Weights of a small mixture-of-experts language model, trained from scratch on English Wikipedia: vocabulary 22992.
Below are experts of layer 3 (counted from 0) of a mixture-of-experts language model. Rows are named router (the router's row for the expert) and show model dimensions 128-255. Each number is 500 + 25 x the weight over its row's rms, rounded and kept within 0 to 999. Numbers have three digits each.
After each expert's rows: "mostly gets" lists some tokens that are sent to it at least half of the time; "gets" lists some tokens that make up at least twice as much of what it gets as of all text. This comes from a sample of Wikipedia text that the model never trained on. Tokens count by the router's weight.

# expert 22
router:483499469558479526539511461471484430490489504518490506506497542563474526500496476483465498521483515482499498517509541451517521503529480512492494495468509476480512487510479501535527523477516526504496536507484501476498479489498489514520477511484509484522484504479487540515513466510524508552476537470526477491500529521502502520482467530467515523513528529521464523490476536499499475489477
mostly gets: " and", " were", " are", " has", " been", " &"
gets: ",", " and", " was", " is", ")", ";"

# expert 34
router:474477527521522535494439486470504510508499497508508490490547506470493448476511543548483463530486525552544492521512542546504475495493519502457501497508567549512476538528493511497496519495469531504505558491500500530469501508485508466523488513463493504493523488453506504490473528518480493519459522530505519517508506519537510487478512484515491471418464525501503542467535478503472492517511
mostly gets: " January", " November", " September", " October", " July", " April"
gets: " ", "1", "2", "0", "9", "8"

# expert 23
router:470536484513502509459494501543509467564481496517518433528529522518470493503476483512476512479479524511523479543531479520482537466518483462492475496529549532486447483506502482469502479491470555430513465485514473484426487481497473475476541499510503500486473491526500478515477493514496473532489466496506492521519461498489492491466479469488513530539487492456526491506489489565490467486480
mostly gets: "°N", " University", "°W", "″N", "°E", " politician"
gets: ",", ")", " in", " (", ":", " of"

# expert 12
router:503474511446466521493496498446500523511494526514500539485468523498471527497519535487468543507523495545506513511476496464510514531524508498508500475498462476499493478508505469516508520498482522489510503492489492470518525474482513506498502474528510483563489544461489530483506533434506530460539504482508505488503522524465488465492509514505452520434533492522506496466504510493507479500511
mostly gets: "\n", ".\n\n", ")\n", " |\n", "==\n", " that"
gets: "\n", ".", " |\n", ".\n\n", "|", ")\n"

# expert 8
router:468478521512481489511457489462501517518521498518518489455503473501530452492494537527523473512521546559501482509463505495466441501495536496479482455543483507490516553481518516527476489534482473540504520504492506515506479482515506513497502533464492478576519487491531490531505502544504532501478540485481491504479517550536450521539522527504485482448492530515483508493516478520495495529494
mostly gets: "°", " re", " Location", " comp", " dis", "(s"
gets: " ", "1", "0", "2", "9", "8"

# expert 24
router:450518488488500513518525479477498463524497485484454432486529471521494519523486504488530494541471530480527486506483476478461544491531498533527515498472568488478448473481503522520535487423504461525548465519499525472482482496501509511485533532499502528503484525493512525501494486458541529530498509465511474562513484533495487553507519451479494534533477481521528475504501496503540449481484
mostly gets: " is", " was", " were", " are", " has", " had"
gets: " to", " in", " was", " is", " of", " as"

# expert 3
router:526489504459499534547550507524533498523508483496520470458457515527467491472500478524531482505514521549504531519484481503467462473535506519477470451474489528522460507489469504495478526559506493508532526554490476480534481494493504500506500476521515514488514497503492449507497510533516556510531530540481543518505467514517489496508539562523495483504512565510555480494487519474497472494477
mostly gets: "==", "===", " first", " his", " their", "|"
gets: "|", "-", " |\n", "==", " first", " his"

# expert 30
router:482501486476502496548506525531500492508505473496486442494497488508531480497501543496542506549498491486500499490460440471499531518456458521514539515488534464495476489485502501475522522474521469523525496502498486465516481499497474490481525530474492528481487516490484494529532488488537513515459494496493461572479519527494516503483544480481498532530491466511485495494492468478538490513507
mostly gets: " was", " is", " been", " have", " with", " had"
gets: " to", " of", " in", " with", " a", " for"

# expert 20
router:503514508506471459494490479503490508515517442490496489511551505542508448476510474537466515477521484532484442509493513501541495472529503508523471474487512502505475494490516488454503519490477494544486485493519470483501478499516512556479450481509492507494491489514513483456476464525489498506502466479512500510495493522490512509498443494526548486547543495446506522483483499521507502473516
mostly gets: " American", " South", " New", " British", " Indian", " within"
gets: " the", " of", " in", " and", "'s", " from"

# expert 21
router:530496512492511475541512510493440476498510510491505457465461490447521495494490551529570523519486466474505503513516515476487510500442511486482488518473453473514531491485489470552473471465515507546495528526497499487456472539540491504481476495527468514485468472488515479558477499514485524524470478509496531494460549508516532488534525492476505485518497506534459505554470500454535515488501
mostly gets: "°N", " served", " Safe", " —;", " get", " make"
gets: " |", ";", " |\n", "ing", "ed", " +"

# expert 36
router:506465499516518491473510540487501513482500504467503517490513500483519472507480530503478462462515431490507480460484509550523537512475493506514531531516467486539536503447476474538529490502523501557498471515501528499485527479503478518515497515516479489509519496497487521511491431549460478478496491504517505500495530499520530488542443466509497506510474516498496457525533518496496516490516
mostly gets: "v", "av", "oc", "ig", "ac", "ov"
gets: "1", "3", "5", "t", "in", "z"

# expert 15
router:502511466459465494490482490474515512499462492492538539517472452519492481477527535499521535512508465510514481508510508485478492491497485485467491465513472487494528515537514460486474486486498517494487503510535555481499533477486478499508511497535485500556455451523490543497492489476491457528479486532483510494509481505512504507526544517530511493516501485495479490516551495547484517548492
mostly gets: "===\n\n", "″N", ");", "=", " ===\n\n", " :"
gets: " |", ":", "|", " the", "-", " \""

# expert 38
router:481513501556495528507519477488477480502511540508496469487462476510508483517512482486498506532516532474474500493521511467510536514518514501517489509479478474478547471530511515547525498475528510464534492483515503467507484461500489566512514507493528528564496548465481490520491502476490502514513496528566490511495508502475483464490491484519447510484508499510435503493463509487526481501522
mostly gets: ".\n\n", "===\n", " but", " which", " when", " where"
gets: ".", ",", " and", ".\n\n", "\n", " |\n"

# expert 1
router:527459513498533523501514504508496516476489503514499510452519554483489511509503465529483539498504557554494561466506496498494452490502495523446481462493524524515457519462503484471504523529465495534499549513480485505499491504525503555515493493535459548524500560458529430483525493490518522508495503508478514477469477473536474542488488554512494456449507513462552516474482557488492496528507
mostly gets: " his", "==", " its", " her", " their", "==="
gets: " the", " The", " his", "'s", "The", "=="

# expert 32
router:493495471529501519511472466532493452466500544493484497467479482518481487522552506483495468532490540534495476519449523475515506517511468470485513518489535484514498506534494520503521540520514551438522522523511479478482476466514512523458490492484522483506536480495488518480468514498504491528502505483489504485473528509510486522511457490490504484495548499509476485524453561481472476485528
mostly gets: " (", "),", ",", "\",", " was", ".\n\n"
gets: ",", " ", " (", " a", " and", " was"

# expert 4
router:487485502510510487497475498502544520460527526539502542483571495505488482520506532481502479495491485524479486480487545522524530503460515498504499503533517525527528510480490503466507469486471513478463485462481523530567452528509491500575515515477501494554454488479543533506523504487524483495493481542493475487505508464466515498492498502545458501485472504496508492520521510513514494489493
mostly gets: " Yes", " Grac", "cc", " Venezuela", " Wal", "des"
gets: "1", "2", "0", "3", "4", "9"

# expert 29
router:527497472478495532529508505501496484522520479502517472514533460504480503460496497520482452488479500577534519516539509478467511490528554478478475477508462547522472490538501487528535521519484516481519519513549528494491474540461484457487478483455502508520488498515493511492496499519511494478524517472503498530536482509527486534495499541539483469476514509498519493488517468499513480503480
mostly gets: ")\n", "===", "==", "\n\n", " =\n\n", ".\n\n"
gets: "-", "|", ":", "\n", " |", "=="

# expert 13
router:512528489564518470525511487459534487484502472518532538505510509473491520509492510473567475471485532458484492517506504497540486506485510479550489474527525525457527488477475480517499484467510512507504476473503491476546478501503482520534519495527491442517466483501554479535515496446519492475517482520520485477487499486508525515439453496472475486536488517521483488542459511515496479493518
mostly gets: " —;", " –;", " ITA", ";", ";\n", "}\n"
gets: " |", ";", "|", " (", "\n", " –"

# expert 25
router:482528467460496507508483515494525449525498480465483460483521484520472522467559464506535477494492512502499549542505487507477492486542509490488480503492571534482486470499491506505505489489497464488510543503479521486456519453466520464503485482459461541476510506508493519435493528472502517480501493509463484524506544516519522517488529475529482487510491488519527502514469478474502462472503
mostly gets: " been", " were", " are", " became", " was", " born"
gets: " a", " was", " is", "3", "5", "4"

# expert 39
router:522505506466519461456485500503492551568480510461515461501474457500479497515491484494545507498504443474440499504524486489541512504493473470498491519518477503537516485534502503539470542482504465497532497518500518489458485490502493560480488501534455502518519469515536507494466473515522487494489522561501490517513478516465509522523484493489497508529474489511489468493489498473477520509489
mostly gets: "″N", " during", " During", " —;", " won", " served"
gets: " |", " (", ";", ":", " in", " at"

# expert 16
router:533508524460473523472496569467507520519517432502498502465520484496467439524516510544491542513532503502490512474497495475495431550478490538516498485484550495533512507464503472483517472505456511529527511476474528482523516510486507460509493468538487512517511525491527476403515504477487531477512514500486491495484490544485511494498486487510494484488474495512497528507501499485492524470467
mostly gets: " the", " The", "The", " his", " their", " its"
gets: " the", " a", " The", "'s", " his", " an"

# expert 31
router:512478488529525482470495518447466524493501519508503517488500506471509494476511494503497496517496498563516532468497565513495504501450486464504495510514527514466484556514483555523485515543505493516512524486499486515517537508473536465507535503499498506514529473472502496548481517517458501548476508482487492480525553511484510433496481477529541517465524508525494516508520493529501484542517
mostly gets: "==\n", ".\n\n", " ==\n", "===\n", " ===\n", ".\"\n\n"
gets: " ", "1", "2", ".", "0", "9"

# expert 10
router:481529526522459512506494466450487498534501476460516522478460522541503480518492499530458523530488532517487477489515520482501465509566514530525519508483445492506484505510497508526483489513465488515498511488496471504528492488503506484501489486527514512536496528494510500464528491487476531531473518490532525463482508506520467470497464500454521506463518543561481500482492510491503506504501
mostly gets: " and", " he", " their", " which", " or", " &"
gets: " and", " the", ",", " he", " it", " or"

# expert 27
router:478509510474533506517476498494479523493490499474479458495506464514495450516471488521471502504507505493533456480530457492523512482507464518528506525544550501516465507516526535477498481450486463548520473491538491483502447515514506518521499506491485496531497556499514521516495461517467536478504502469477499551471503483544516499498487469479483522550552458501480536493498488530517481513447
mostly gets: " to", " for", " with", " on", " from", " in"
gets: " in", " of", " to", " the", " for", " on"

# expert 9
router:491510524512471481502501494525523499467508471535504538490478533486547526490484479467499529490477485511520493470483444512529535459522504489532466496554535522453504519494477495481514525498502495493461459496497491509531484550484483457518483467493476484496469506546536539518496485484541479509488501490504512484515538476500531465456509476533496474547500495491513534444481456519480481529487
mostly gets: "=", " Harry", " of", "The", " Robert", " These"
gets: " of", ".", " the", " \"", "-", ":"

# expert 33
router:501451473546495529488458494470489459467518511488492486483535477489494513509482537537500465513478489560508532509530546536454474470446513523449494540530542475532522499501496495470526471469499481475481554510481508531480486478484498456509483508468495530505496448483497512497524503512499494478488524469489522468498549525514520522490512479534506506487446493512507516470544502515487513501509
mostly gets: "9", "0", "8", "3", "7", "5"
gets: "0", "1", "2", " ", "3", "9"